{"router_score": "softmax", "normalize_top_k": false, "batch_tokens": [32768, 65536], "max_steps": 7369}
Below are experts of layer 8 (counted from 0) of a mixture-of-experts language model. Rows are named router (the router's row for the expert), down (a neuron's output weights, with its number) and show model dimensions 0-255. Each number is 128 + 24 x the weight over its row's rms, rounded and kept within 0 to 255. Numbers have three digits each.
After each expert's rows: a language model's description of what the expert responds to. This comes from a sample of Wikipedia text that the model never trained on.

# expert 14
router:111108091150132118095130086113114116142116093156158109142087130154158134191154148124101122153112078126145145119143133124099170148158165104125137095144090165111122106094134139132098120087134121075135126157142121105123138112141132127126127113134137136161135104159154124076144100104147143099145080097121177141167134134139124119174166169121150131154167126147128112082100105130091134160125105176172137149142092096128087109090100125099110135112142105127181144106097115104140110083157126119168092134118139161137127107109096163088117150144113125099126108106095144138138095114124100155149137123120144154142109145169094075099139140141077109122114130131126148107111129093134136138155134141178131143109122140149163141106105114138108139100156090110151099149068138117123129123137163
down3:117117129157100143128163143099141163141139126141124108122177155139133155138170165125124134092132149140135124150122099114102120135108128127145097164133105132094189142110157151110148100136112158126129145148109159121098137165113155156142082181078137100167101139150112118058136092125108128125106127093148097136135117132156108146119147130104127112115187093153142099167167120130112106106135111131111145177110142102120154120083201112179174154116155066133151154131098124180101159108138125109102098135124124097097154122112109126141114127141120162140087100108098173129125142114125115141120166148096107126127128108113141161147105105149132112136165100124113098121139114122134121178100112168132114088116128131136117089136119113140124124126103163146110145155181102104096101122096131
down4:116098165143128156118139157081096166116177122140112133119134128095074150136129155104120140158126140123092129117122079127146152126069097112122123102094118114119098113092119134165104103140180135131085096113152094154123115139091137132080132151130116111078135085116134151157094147133114116087095111131157127096146076135095115096106147157117154157112124108080106136143112141115136157106138137161118112156112129085105154142095161121117164151167171127121096137115121113116097161132141107117150126142143095107103145112138125134132106142100175111141140122116142127132131138135124059116117139098145158128131143107159086099104108089095130112100196165125125141107124128145135179088145128095151163125140121088102103109123117124127146091095115113114131166159088108154127160117104122
down5:146108161130107105143138129130121152133118089143162132113145099118127153116126183140148109145120104125116113132180133153110093093108110123127100077122142099143117162118108122092172154174138103156090123124122110068118102114128134117111121130106117163106081126170141126114117151141117101164089135111164146107100157190159086128126154082133122127122105102101128126150133118100166131146116141086096131109143125126131162140156113120138110143137086122145080083121129108173156122142114152130154138108104104179119100096154141143172191085136102145159110152167141135132123136143125134121141157110120102136146132125076147139170127128124124141116104122104144143123135178213106132115135137129137139156096145104143150092110123112125090086174134135125114181122148149139159135144119158
What it handles: First subword piece of capitalized names and titles, often foreign, such as Cor in Coruña, Con, San, Mar, Tor.

# expert 13
router:090177116105148123122123130105100121143160106118132159083096161141162113153171135164144142165121105104118101141127158108149147093116142118102138152150154119134090125171091122097090101156090117143109144155146142168115098146161152101097094094123093120103136150150142093084108092167099094156156140115135102129158149155133105106114116121128185137100134145124097134103167082142162119105130130078125156136148105097098157132161122140130122143122120086091120100117143142157134070139099115148155117124126188113122133103104131170170167168139165119113126171093123103127110118138143146130120094137143108169128148139077136132145155080132122125117118126100113130099133125171132171115120104122112095140108156169114129135114144082133113146125118119127133100172128120103135142132118092
down0:089129104132105130141141123155124115134131131115119098157122154106120125115116154139180142149129163106128128127135121156144128158130134132103142120131110185127123095110153118115114098111108087152099140144108142155162116142121108114073144164118100121096128097151185123138135117129139138078144125107146077142114124144147101164101093132116131149130155117115117169084046154167140104166116094114125133088135177108120143133107109094165107128118170137103126180129138128108108134142133113135101112129156102132104138141111155084098145096134114153162168153107131090133107168121147067169119156125115169127096128106121195101108079161139147126127120127128123167161084130137109159079116142148127158135154125130156113131095147164135145137134100119110139131152186128136094101165113116
down1:143150131128086158133139094124149154111112109124131106156139124115112135135134149127138105128131117114171076096117120164140150138126130152158147120130097141138178141154119138147161133150107129147144112128143094148113116130142098108141103134125098124126134105135095081103122091105110098091131110180110075121080152080175117120144074122117131106118170168151150125147134124092112143071131154089116117105152157130135091099105120122120142129140112152151103123138136113123118133123201124105081132115167153166154136130133093145134135159126149151149110143090156136114154137125096152147132153092095181101200062135121071122136169114146122087147115161081165097153101135146112116120141172124131098105088128099144156118149155109140107124119136109120112159098121142126142137149141136
down2:148136140140135178133082181149135170154105124113110106069101156092097129108122200109146121111107123171139131099116126117145143161157117136112123126096096125127122135135130137109151160146122164082104070150132148118123154123088092116117163108127155135065122094165124132159143137113101125146082180136131131136120136136118138134151112122078122097129112129135147122109100133134104112149163103121139120097151100081159105126126143119121129149115154135134086133132180151095140159132142164126134146116115105131115106145149131139138126114110138164065154098135073166122112167131129106146162105179095134075140155104135098110103166112162156129156122127105116119140135120166100136138097105122109123163137100161091151120138101133128144138133193116104095127133119131175113146116151122
What it handles: Standalone numbers after a space, mostly in running text, giving days, years ago, scores and seasons, such as 23 July, 8–0, 16.

# expert 19
router:093116097119160079108146085136096132134143130111160152114143087156141147148168110165142140109136119124111087149139174110174129081140140107126156101126096104176143117193122141094134117180134128125101140148131133094141116151145100126115126126096157142169145147085124145114092128157114112098179110108128102143130097162128100146107124116124128170114131127127095167134122113072167181140163133108147146107123114103101165069147171124095116097124136123128151112157135169146174121128113157145162146119127131113120159096092134150144140152139151115142111168099114105151094148119154160088143168085135133138111117152089167177135148156100113154168118136110134113092141115134143110143150105113119096148146153132095104110142114119126132129140102148119143100125148156124139121134146080
down0:152129123104131169107145124114149125117141143136120136131132150113148153136055129150120121096122082139100146125118142090126130115100122122118147143102155125113132191173146112121101162155134157149108156090162132151165190132110154082133101125161137154134166150159130129121129127127129105139137168090155121092129127145106112104123101134109088188111128091147139112124095084126134135136164123150098123131149052139181156107141122155154035110138124156195127159147103117099134073146124077101135142157158141145158135122156115140099093132131114143161113153085118132115157131109134150154124108121152106130114111130129119096125112150141123141118102115125140118151119138135118137167150150126087131149105100132163153112131128144112094115133155145110125134191106150137151120098112144
down1:128109119132096115102087144162128140117132139158166127112106138140158154122104098135117165181142100146084174160105148113142141117121086090144128124121148099077151165151128127112156155134136121154130111097116134158150116157187120150143113121092119162152124160135119115122094156143163127119116137103109132126113084119129146115131145101120103162134120133152128098127127140124098152117106113139151127158131110089112113148118131113150197081129166125108169165198144123116121105106105101124134145117088133144111130132109127149102128086136116124142098124095193147110095115129114146152108188132165121141132150145151118115147127155129109121110155171130128098157109099153127060087103119171186127122112117155133099112095155125141135175129103147122079110110134113110147109102128185
down2:089131184128176171122104159122142142152146123108121132118142144138120100111116126116114154145132154129116121141123112085111113134140142120143160143168119196116101151085151137112165077116117096124148138131160127135129100135162116164127091126152123138162147117171107100148058125111136111109135067126102151063141130076128148149145123179140151118135158081101138149076082117166135115195138109107113119116131126137126133139099116131140161157124107105127115127157129151118151114158104144092160170138110138124172147142102097161116125089103134140136100136164110126144150076131100114117165112127109125110115122114153104135081127149138133108104148122092130168151156142128085109109104142156104084119171097144088115126124132136129157136121139161128093119125083132108139143100138113
What it handles: Numbers starting cells in sports and results tables, right after a pipe, such as rank 1, curling end scores, 2:01.43.

# expert 6
router:139113140138168157149169151143147107095108131115143125108128148122166149090139111145077141101119120129146144167123162126113146156131153107135146111162123165120119122123142128104112121090122146107159101094167183109139125126123107108118133102136126109142143118151150146106094145130145128133143116132128171132111152143124086154165134187143181156111140130166098119108139106129107077113120110166139129077129162128161090150133159112126117116135151105112083070157123158112091117134155145091099094126161104171168126168102114140125056120143147128104115117178130148139126159098142154135122118142106167154152100155112091118101164149110120069113133114119117117137106121138092124174147129135131136141159103100110175158088127124129171130131111097125144159181136092108156155137148126
down3:096115118098087119144150134110084154103158104159179120160182138147083130118126130120135131119118133122143106107101139113151123108113153101131146129098159138142141145100167139133094130127158122076118112147134084142116148121149174142151111086161115162160107158161115127161165121073097154133132097132153165189129111108135116153141110124095161106118133138142113117112105127163102135141170111142085121148147134086097120096124146103132137105138123144129136136117119100133136117127136143141163113183110146115117114117095175167091154113173105165114119104177139123118143093133110110124099102142132166167148160140105147137141118125135130126116089148147186154108101132148093058082115124126123114120114090092153139110126093085162127118162136141143108118133161091101107110093124133
down4:071141127155145115129129128148116103118116155143098184136132141111096106147125085120144104129103178099160094178124100167118121114143148156112102132155144181124139131087127113141131129102143138123107115138081140104091136099109121113121141119124158121123127150060093138141076125115138091122151133087110138101164110159136091094079109109137097113104122140120165130131193132155179153087138141146082150134154110116131172126100117146130100121138127111146118123142134114114123156161139098139170135113163152136119113136144106139139132153113139155141107113122102135101197137149111097115111119136083107150132108110179093114147134138179099105114085116139125150067136137150142109137110109174152070124135137105064149120113138122097128126118155136119115109111119147130106099129126111
down5:076135128063146128120116101125127124162128135126105129104155129075127107173130138132114125151127125119102120127141129117138165148131124136134114115110133157139108133143182130140114114116128131099116128161095116155104139115155115146126175155149124097116150155114110198124144166143160107120107094150133127091150116121132113085112151160125128127087105073048107128086101165149137104133138135114131150135160090130149121124153128114111079126148148140124146073132125125157081134080143095109141115147108132147122164148157153185126106127134186144107155113125107101145112112133102085157108141126151139106134116126148097078116181130126116136160150099176125120099109148098095120143116149098150113173155098096105166133091154120126159100146148132148140142117163101166145122141168140
What it handles: Word pieces and accented letters inside non-English words, mostly German, French and Scandinavian names and titles, such as Schatzgräber, Freischütz, der.

# expert 20
router:118108156179128147091134130125147150146112170128156104140127141149116121142144119095167133121090091165153122130095084153121138152117137135135109125160130129144080140113162094175166129108105112139131111120085151135141133095124159129131121136147079163173164134155142130123091131126087114085123106135117118179118148130113092108094121135103144109093133080115122136078090152139131141122105133146165119142098116142139092121092136110114129106124114091082149128108141114162143125128092128115143154156096125155142154100140120109125085141119141109163120143110094082112102126119149137097162119120154155167117096116085145103100111149133153106064169124155136161105127094125077089139138093096095159123110114129111125123113113127175119082133100131159157129161132147128103101159071099
down0:138140145115125133148153121146118121128139155115128175142106146137121089174174093115133114175115084158149150137097118112124135126134128186095135155145102096120103079162126097102120122141111108098137100116143141137142095136122146131139117124168177132123138096137166132166133115113152126119147168142108152127141105121121120111119131160111122141164171171126127121100126132162125112116146102117129113106120112162142157110138130093156124100114131109101147110131130126131135200159093161079138085097120099133127133113121170150097107143177122146134158087083142136141157113147119109111186163122121189195130113136147136133134120092125175118120118087147119109150138125135080116122142124061131058125112108096151094140158178134099098128139113128150127117118149119139101118108175139
down1:177161136117133128137130108106132148147141123122141147124115098103125151109147143143148155134153143125119091127128124154111143147118141190133128101088142134100161132109100105134118103069082104123109123105113109138128114146193149092135154108150099146157146136138141145138151147116133114125134150156126106134106178116095120146143143185134143158100159143163071097119122138142127084100145137137110158079124139131139124149118109132160100162162116108097129134126124097127096138125144143150149164122138106147126084101121147158146154125105138134089148098150086130140134084143131119110127123129114156069143139156113153178129121115127150132139148095126079130153108117168095129117194072144141114109131181162141079126106169170152168090126144110098188118126143141144090166111116120
down2:086083108085133110115132139108134184134114096139136113116127102116105136141115127095117127164106132116133148133117125166141171111097131155104152149126163136116130164121151123139140150148123123143130154116092160149086106096122081140154165125136087083134132101141128122118157134157131085156180113139137126173112146095095151151125120089130104095125114112118167127162126094147104097124136125127050128128098127132097130118149162160150148136109143140087098127104143132132097108179143098129128126135121134151133082131167174129156103114112135089119149130101128181115091108136141146133123167177151131160097076099115199162126132161115125101126150172114135114133130122123152089119140126128136137101105112150107135131066169111166162087127115118142124118087099130114171121123105118
What it handles: Adjectives and intensifiers right after a, the or his, such as more, most, largest, full, best, special, new.

# expert 3
router:129077118126096133134111128113083108147144108154083094124145094137156109123151135122130144100103157099121095109145121120129143118097090118150102143130125132160141113093124156115133108178089128162098130111154118145165135161117154157132106098085148137168127140147133110182094110116079155102118148117165091111078155146140142136157087111152091121106133173100129094110118136135132151148154135109133117155114118108099141137089097082148156169163118111155136147108106170132112131144128165168087113131171154106149114178136123074124175126133153130168134108114162078111143164149108101108103175130168094119100150124138126108116114098139143079135117145089134125136137106092132099146126118116089139175118108126112119155116096114137148128180141126141144105109166131128156129121105130
down0:117142110135164155144142130120129091100126151120138142132165130143144110165100103125165130082099155192134139109166074108129115102118118167142157165139137146151107115125097123138127120105115105144145123153116152148123100170155143142175099120110113120122146126090121133139178132118117122169134177130168117141163108115122079126135087112123079117087103128123098137065166155140157139112123112127122109080125141124141142123091089135130148123125140116141162125112113147118158111126101135134112129126103177144107135095123081066130123174134125145111217152100135104140128121144118114117185122131101124121117120127131145110088130129142141134126142138124147108113085115153085139133060114138151132121107170121096102118161070102145113120142129160128141136164128139105111115099183149
down1:155145120121151134143103169114161071163108108118162141148114131072159152121108136098172188126166118106124122159091118119134112130134157132124139110117126118151132122107124118119135167156116131101144140101148129108161131140082149102129119101099151155080143154128081101140181130136092105131139136136101186148147105120127149094135084122156111128105157117152111128123082059127132156113156132152085128120170123158116153139095137108148106109080144138145097152154091129159122167081148132132145105104152130117123161106128140161151109123109102151134103156109090123088090153181102139108100099144145139169158145106105124108118124072151130151137099177127117175118107110118137138108137146133150138151107107128137148115119137100127169141129111133108125117104141162144143069131125152
down2:177141143125134163073126101155127139134156156125147107128119114154084157108182161177138151082123163139140148168100139161129123137162143110127141166109126121119120114149132073132155124139139131152137160121127111156161110141101121129122113156139124098154143176157163107168099113148136091154090103091156117150148107139167093152145146114151134125162120098118116103115121137091124109145112104120122139133128125106161133128099134123118110144133080120126109141134127116163157131166121129136098102168136098148129104095126093104097123130074179127096157142156133147131113154143143103130132125111147106165143084115118098125121142101125141088092108083086153162131119178168144118096170100151138136163102142129097156138127143112121139140063096124103091174110103148082133108100151142
What it handles: Field names and their colons, slashes and brackets in infobox lists, such as Born, Height, Genus, Senior career, Apps / Gls.

# expert 22
router:114156117152095151108093141139098086097125121091103142103158112121074119141167135110158158116139150090091107129158163113147118123115098117097073134080096136102170104127129157123129166156166125105116125165144159102122153150096172126112082127110118117134162146110104095116133107145108161138157146093122121138132153121159148102130114123144147131149123147117163134117087170106122114152106138139169129114128111106122101170149088135118150109143130177185114085126099146118107162148107154105126115103156098092094088125115129110132166094167149125151130117127087141118097088169130127129117103126126100135131159146154117156141161124130134139181126111132162154151139148109104123123169107099140157089122099117097156100094156120151119177134150120112103147113143111111132175113162097
down0:128122135130105145117097123150150093122156171095175127142102111154138130105130099097151107133121118135125136157128146126156090102184113094155080149146105125103121152139143162145138107140171158145083099111146105139152147130090137116086127106134170143128110126150071115118146120137089150098126141162129108153143118128128114143121110106145133162140110086161155149112141120098132183150133124142181137169112153143135161084152075130147129117143147167167115146143145146126146119120125085127105148092134120159143164138110140153132117133140177093152089173169101170148136083118126145103106125114104165201141107124149103142169130138106128118110147150144095136151097169108097149108162112140113152126129122133154142176098081110180142144113123153104134148112116089144124137117128114
down1:107151128128092101117127141162101136146105102144074119159132123128128155117066100143100079118138146183089120117119110129104113130154158185110114106149117181111114183140136108105104136132133137117170134126123092120125136141149136111150149148077086103124105085167100145141102127155136121145097169106110108136175103155126151105119118089161124117124144107130128077108128110098147139141129151119104142136118084127138135091089099104140135087123123158172138126117143121120127127181147139102089143131146153162123108133151115141143091152095108168133129102125087157074128130126114092096110089128097143127119119130086102107109148167131116106137099102152145111104171134133140120111149143105169132178106159114119084177136123172126131130126175101110130112131131112107105128118164163
down2:146131165095111129133143173122169121105181200108158084144133127140146117099174119117133109144123159127103121100185132156098114128120111162174096079143191095141126116137128141137168154148126109116134082134121103112098101136145105137098103122116140156088132102138103131161123110118167108174085072131083124130135111177108124153132142153184154135110139133156131119117142084109108126125139104080159160160145133137125175123111136127103158132156119136138104157128128131114112123115121121139155166075137111096111141109115114145155195109113165121136118145174103128138139121166135122127167100112117138115124115122124129145112125134150116127133103088156141140127156173141118120118137119120137104116167185096119103080135114169125094128163150149138116141110124130156088133140120119
What it handles: Wikitext table structure, such as pipes, separator rows and column headers like Pld and Score, plus === section-heading markers.

# expert 8
router:128169109134137147104135111105160112159117105124141123107141103134127126137136167102112156148149123089137108114130130143112174139112145088104118083154127152129124195149107115110129129135130158141113116089102124185086147155122152113101136148112141081092110074135138093123122161141125182137161164147124123137127138092101102143092119112144112136143124135161133168178122152180087097080159116159151172137081139134140111104159159155146144132159127130109109088141134093104152144094157128156153104127124096150101099105176129140136127145172116094093090113144157121082126155172095149165120147116105164169113129157137143135161130137184113140131143125155120128153111140148144131176125156140143100098098142154154151108136146114143120117157157115165123122155142125105112137155137145
down0:145142117176146124074162121120141112142088166115117120116114160155125119164142149142076148128110094126104123144111084115131141150135130103126089145149128135145102154169131124121155120125129118097151116141090108116095130146106141155168111122132151106162131126095138110158114067169131117150143129129133139121137155121117127180191146128083180141093124112125117104134141134128185123123125147171123152093149129132104114127100143150133104082164134178081105144127094083113103117118123141092136157141112161101148145112100089129103190119156151118137140151127126112135175148162159101164137111153118140139130127150125136148109160140114143124169166087166116083142108106115142122111135148148150063108111168137127139148140097133138143117125133155118183088121158095123080109108132140
down1:150156122125169146098150107117158118140115112145135152116127132134147129098127080167166137124112132102096137126116130167113105116155139158115145107143123082121115140105120124136119146130145101135157126128157126109115128129101115112158135117055145090110126094087169122103172128173113119180146119144151161118149088121123130149161106105122151147133185133123089136118116152086147127165093100092102175151120143106179120153118108111128133098100143079146136107146106148116137149111062156147122105112131139114103132183107131157143144163163133103121231167132127144077104087111122094144126153143121150176104123115158106106104115148102126157157127115155147118139148129127153124120159141121124110135136071118142141143110143136161158095147164111157124145123117114138117112115102130
down2:144143087140130119131138137145138120090112164169139115126123165133133125122116101136078135102141077122160132122120175122185142108128090125093136132107090094147138118168152150125116125140113167143107086116110095153114119145102126137081101123145127111163165151062149094125105135126129162091123100095092169094107143179151146108114136102123123136120115162103112163138105143135066185127151112129143123117091098079124122089141154115135119119154141090096171093111112117113120096130171122107147145109149133164123067096121107117142165129110122119155100128083147134150109169110106132174151082121162123165124130104147126123131110118143101118140122155148105124083122140167143130106136091119111120113146120125135154098115141102127157176123158121115166131142087115132154118090131128
What it handles: Periods and closing punctuation like )., ". and ==, including abbreviation dots in D.C., a.m., S.I.

# expert 4
router:117113128136150127071127130157141172109126161099133129160135151171121148122089166100136128136116120191097139096148124113160131131113172145102173108150119110061123075163156139147112112085087097117160095123135116184138135115119113107116142088075160117111104123108154119145125094097149120148123153122097111139112108133126136134143115158096142117157142096119144138168151116135136116105114118177152091115105127142134158169149161092140123130126149157114113137177135088154115100108115125138144101140099127150131135105141176154178099151137129136141155118115114120081090126115118147099120119181149096079136133149156093130159143092092148131102140137154139132147114115126133160113111166112096105173112154131122109132138119106148117130073136138128120128162135147117121145149194105
down0:108139137141178155142111129102107171159134152074118136152145148104133099115123143159121097148170134111131128103096120104102170161092159110117094118112083109132120136103088135113145122145098081145120120131126172119149121079133136113161115119140133102149069110110154163099151128141155102121133129130125115169148157141144156095138106116125101188086127089113130100128074128157138107140133128148117130122104127166161144133148092165165118135187126127129147101101089097161093101158124120118141140142089165085127122144131100136141133158123140135114106147140126146135129096103138128119121166126144110124113106108088106099128101128098135074155104121110100129102100076093082163146119139135116136121116163089152109114135153140108133171145093145130101091118102149111086166145159091
down1:127121145152109136106138096117121137114112112123135168136118110093167169129140133114113136130092119127133155155109108140154120187175122137111136108130112093147158108145138138118129153109134184163129163136121166105133110091147123110106119096110133133101121145172095116127128112123107115112165132129115061175107113119114156162161105136128095133166133169155097153107179064142119152176122133137099160123142147114127157101104104127135141149117107149104100165127126145135104136132130154148142116110132163056178098156118130097130148151152135087127132080166142127134150149099169129137109154151118105161083151139116133165083148139136142117161136135128085094092130148122157095152196173143163093115114127159130117141146145147125104092104106162134115140118114122146130121128173147
down2:107073096127125122120096100132145123134138134129146152144153127141090079140113170108175116145167147105150147124133121093115154128142143170131170115126174137131170091100134134154137135094149147115136113124093120126123115130123137154114088135156117130135153101101165095133144133149153125139141109123152147148130089169134114157137125118133139074096170136168136134131146091114167149134105103090149146167125153172155130138126099104144114164068137142109094113064123133120139107081161132124109173087112158125178158138110133118134124151128133139136134102152128103134127082123164166102103097140131115130144160094140122139101159124116128108120154106146083120126165108127079104133146134154138154115103161134089165169130148124104089052142111112085112135152110107140113154112158111
What it handles: Short opening fragments of words split into pieces, often lowercase consonant clusters, such as qu in quell, h in hires, sp, bl, sl.

# expert 23
router:082136120137167137083135160110117143145151158098098163131126159109121105163124101120142100120108090109125099136118153115109122088120144147181129173181120145144083143119102102108106106105130111149130128188126154148165086136135166131096128151126077117127098150151135150115100157139093099118098108111115135146151137129149104109108105146117128149107124115077148124107117148093124130106137116097081098141109131159134151161127112162152140096122100131119151135098127129152153090128097077140130174149111171117111167108136138156134122138133140131165114166108115113178167096177143130126121104145099120151117146143101176144077113114119164157091145082121099128092143116174107106134113126116150147111127121119083113138139128108171153132101117157153135132167111100156120144146081102
down0:117199117099106104138149125128153105155108144139122172138104166137139109141085123093135111091118100098103135126165155162168111108133101156132088116138170178122152165124153123110144142152149129161130100127116102100104148102159156115077139108145139112118087165109133123137084149125129139131146140141094178139122150104130120147087097081121136138133148149132133136116146146120156147170124159126154119119142127102138141132094135133125147106137109175154130117136112113113150110103108145128120148149144126125128123130109131125127098075167144114105077112158087150119084164121092187122135132107138160157119104166102130116082158124107130142085096101149132076166120092164115118170114117153117154115142113089146131137102072172150163115165122105087102121126087153136132143150121116
down1:133122122131103104140173143110136126148115108116146128141110166132133130106127127156108151111125161125119124105158130158148098085131148158110134148158140135134135133082091133140104088117102145115086119101075097214148136066073148101070123129094074121097153126125117153132126146130109131156167113118143091112134166159154119111146123111152091155148128143115127176175154107175153117114106130122148140136103070089115095173176160131158145146104104104118150136123121149135162093141100082137135181150074121099114115129115131095139111099117123161127158136109162138119118171121155147130158163125126104139091139152104129127103126133155080113139149114112128121160102132091143144153112113138096120163104129119149116155115132129106145106121134137100102141094106119158131119123102108
down2:124077144094130123130147111147155119096156153167132121118112171115128107103157148138146124109168106142159115108158117119070104108166118136145143078145135200105143167106117092154115111123106140118114131138108143135135114165127142148114104118130139133123131098131148139118135150137120157125057165127162121142104092153136126119131139090089121089123103171090132121087131124118138151091132179112143145126131127165127126116085142090154117071084125113102145150120130146146072177141102128126115133135150111146119152150093079062191123121149117158131132140146125121138141121095150128132119173108128114115124119160103108121142081138125136140119132094106113163108138167132136093088142085182146156098164150147138118120142132132142133129125158109098140148158132096097088159120125101
What it handles: Spelled-out numbers and quantity words before nouns, such as two, three, several, many, some, both, often followed by years.

# expert 16
router:164164126145126160103079126140146141103119116127142122148137149150123153108081151153171106128177144142131128076129156090130132134152164115146159085096129158108113087135123129145088088109190153116146110117127136123134143093084080122113132078138143117102098162105137158088148101112136131166142142132126175140111128145121153132159115141112148174164191141137137120147156110186186113108121099129130122112143134158128161080161122120172120121139106162140122155159152107172149103113125124151114098144135130123146121111074152129159116124134124103172114139105121129133104112137100144176145155131144123098129118085166108133149151146088141105133162157134090099163112159158174139142114130150132113171125128162097111108117112096157158140104114156134122142147109135153120132133142141
down0:141122071101115122138148115149128141152152082089144134128063102158106144145113165114133121118132142148222107121118115142140111125129135149115120191121177167111112125137142116127121156143155138148134109155088159090157105102146120106150123125154118102148107134123124159101125150113157134103099116165153143118132111147149133145118099136102109123146139122130157113115150175169120167139109160144128141146145137150114147110124126115106107169092079078116141117139128141107109090050086120132151095101081168129163178124173147133087178144179125136141130120132116148115136169139128120117148147127141099158125127164111112100163156122165142128123158121128125117107115123105095137150092131122142121141116138095142114143159093128124103094125120174108122100118141121103170151132100094
down1:135090151163100193153084132134147145125112147142158141132145136088163129117139170134145136110136128124154112151121159106130120143180127132153151161140133107131171116099137078160162100128158168141155152131099163146146123152135133126115104160122110130113139170114145099107113128131161158076152137109138125122104105117111182181127116158128112146152080145127102135149168127144166144121123121134168143107132089128120117155101128135139138130151117108128090088165162108128124108100116106123106095071146111146139105118140109154130146160151142154118137127134127125069103166155117097101155141100139142164144130127160177105115087108124146145199116158154131068119156092144115164138095109129123116132116140121136108147110100088135095122162142113130130107088117122159158136098140075
down2:093101173127169158102155126108134131123124087121143124104142154096133094074140151122151130184126146104166113139141107117092135114139105160142142077146163165119134120137087117145118133145170143149134147112108114111123121131164098150122083112144133117137143131125128136110106138129145131177113150138109166088154146194166131136134117134102131147092088126136161090138139125098121101187107138120135145142133149144172140134150141166140151147156100177164118098112090150104155129110099109160078093095136110167096129092156144135151155131117109142148121130145138115097112156159120128121070106142129127145160137125140131171120114107109082142146109137115153120126114143131080135115122117153081124152093135104120107103182088123142109179094123119116170100109125186118129142144126149
What it handles: First capital letter or syllable of a surname or initial after a first name, often foreign names in sports lists, such as Kucher, Fransen, J.

# expert 1
router:150104124141134130124115132142148069113133118145107118114161118139093159119125107119135147111148149090142106171156155097122114104098113091157164098098156098176110130115080141097117176113134149134086155118091119157150074156141082112124143149125123154121086088112129095154156138131142101132124120113149160090127129112167116110167095082150111106142141160155130138129088098120129113115142146115143127094143086149145115106139159060140159111095131132098134154135110134127160117085107140147119132120153157095136111075107141153135116167145114115110147139120121102149089133112108129140114128122139159095141147180156141121152118120122115154125123135139104096165135141108108159160096099179117087131131161157141107119138170175078160181164151159136109130124141127138105140153103148
down0:182141126162116178143114128160094099143139148128102093138164122148158174122165120142124108131100137142109122099169130143124150154107114063186128135102173113102149136080120103133122085151090134123117131164166132110128103085129084105105098113152078195135100138117150130125139110097158150131114128135153120127162150135135111123140134159145153146123139151178140142170122110150096157170141159121156113142084077091121124145152112170156165135105132128146120141104107127145169110125142137133119113170149088117107129165103155120149150135112101159118135093094143137136140122137105150130093164152127119103105110117128115125124129093088096125109140129078098138140177126159110152177141160113127116120142132124117110108111138108094106157134123109128102140142107174114129151136130181
down1:137128110103077109111152162153087176128124143143132171122141169131099106127155127103158162114116110122129128156109160115130123097110153127121157141110101101134149149093167080141113130128137090137129113084135147104118157145141146134146123115126126128126142099088129151066142111146104110131098087112127147105114125133072148115168123099160139115117095155088133106137092173161091116120123125145143172111123130124117118135113142137123117094107144116113179144115133110143115148114153126111142151075152136110101124147144114118097123140104121162134141085102126161138087105162141169111092182103146145125169150170167127134090119178133077117115134159125127116115135125139140140097130143159110131127102073095137164146053108128130145128127077097158082175168112134135148152126129140
down2:147123089150111165151099073088123137055113143168134096137143110112122116171145156170132117136132110144104141108143109144138091126127058145143136114111154163116129117141127117096099141115109103119140131155130163135122116188106127077093138120137158138127149119132164126118169117145152119117137131122150159145129126120130145135118135129171102122139146154116134135166127113083164136114098137130131103094110088139114125174125109128131158124116125111083143104171156147153079129154128132124124104134112118115133125099085147100104122082098146119135114085101150087104156168099125123110145054117143080098155118137128102146131126115104172098136140146145120090153133170159084167119104126126125127136116142148106159165100154124111133140122147093051162170133112146146131126125160133
What it handles: Measurement units, symbols and punctuation inside numbers and formulas, such as g in g/mol, mm, °, ′, ″, ±, decimal points.

# expert 18
router:118113128116130140094119132159181119133125183108161144142099163172140140141136110129130118157136109111108100072115122111118138114111144112146125114096111120130114085151139117139167127126128144098065154156144132133098159119110096106104096148172156113189113131127165131142113124128101139083135116138140135139101181111137118118133155089135164113154139145123151125106091144116139112135167111127105158087096163112147129095139115157117137144124134147120179078089080084138164122117125148150144107155105101117144146073103125142128121119141148147162083135136156132151115106145148188110126144163099162116134118153155108100128078154102074099124106171124111104082147117134151103140148104162167112131163091103111121142123106124142103106127113129138154093152108146169127157131145169
down0:087159149126104123160143147129138123119125141128123171134143118119099130131108147125121079081167167116162110119124163104135178124151097094157149140132091135141104112137162079125130127089133096108126136150162120098136136120135161094113141099123121144134121101122088104088136130172114144163101119123088154119134152125131160135110115132153111133145123110171120056198140135141126114088140114098143110115107143138108104104106066106119146162150143112116113091142119140142140163142127119120138093178102102124137107168108142111154113108093125113183144160106101105138095109146141121159176167163155109157100107124137122148124116094128136142128134104155151142124132180129172089124156128122071144135142167145130106115115110139173133197159134121119118099103146118145121105096121104
down1:138093129139136118153143155139140130125111115122112122147100128128113157140136122132140155117109097183140127088155128107101112153130107129144150170169155124136108157125119135096154122132104136132115141178113142121163098163124087142118151143106118098173158141136131142150115113137140140121130125136171101114115131134126105106116130147186113124105134118147106137096146147083116165112165119152146092121115206107132151151129133164087131129134135122150090119121101139124145119118175075118114161155131097125147126116151152143111104101134114093139094190116112102131156126098156103149107194131149108119142149120151133134131117155124108082116122173121117134122160141170146143175091133125123190174092156093129136173142096164135156149111084153146119072182123087148124166125087143
down2:105142106138164119140094108143157083069131122106149125116091121135094124173160136140120182118102124141126118098124106082112161140110135125108145094125122118177085137175131145134071163141099133175118144125152091116152160110192126170146175061082103108123146120106158153112104166133122142118148166084147163136141159132133149126175131110130125160117130185140113144121132155103142124073099153106122136106118153124113097115117143138141125150159127084174144124116148132114110135159134102139142122184142135089104140072129126145150117121140109143129136100138158118113166122086096120139114148094145118133144110111147134142135083140153114150107156102127088147134134106138116121130151119161103140089106117121113151093105115128144126138162148096132127121099109116129124117137086082
What it handles: Sentence- or phrase-initial articles and possessives such as a, the, an, his, its, He, plus capital A starting club names.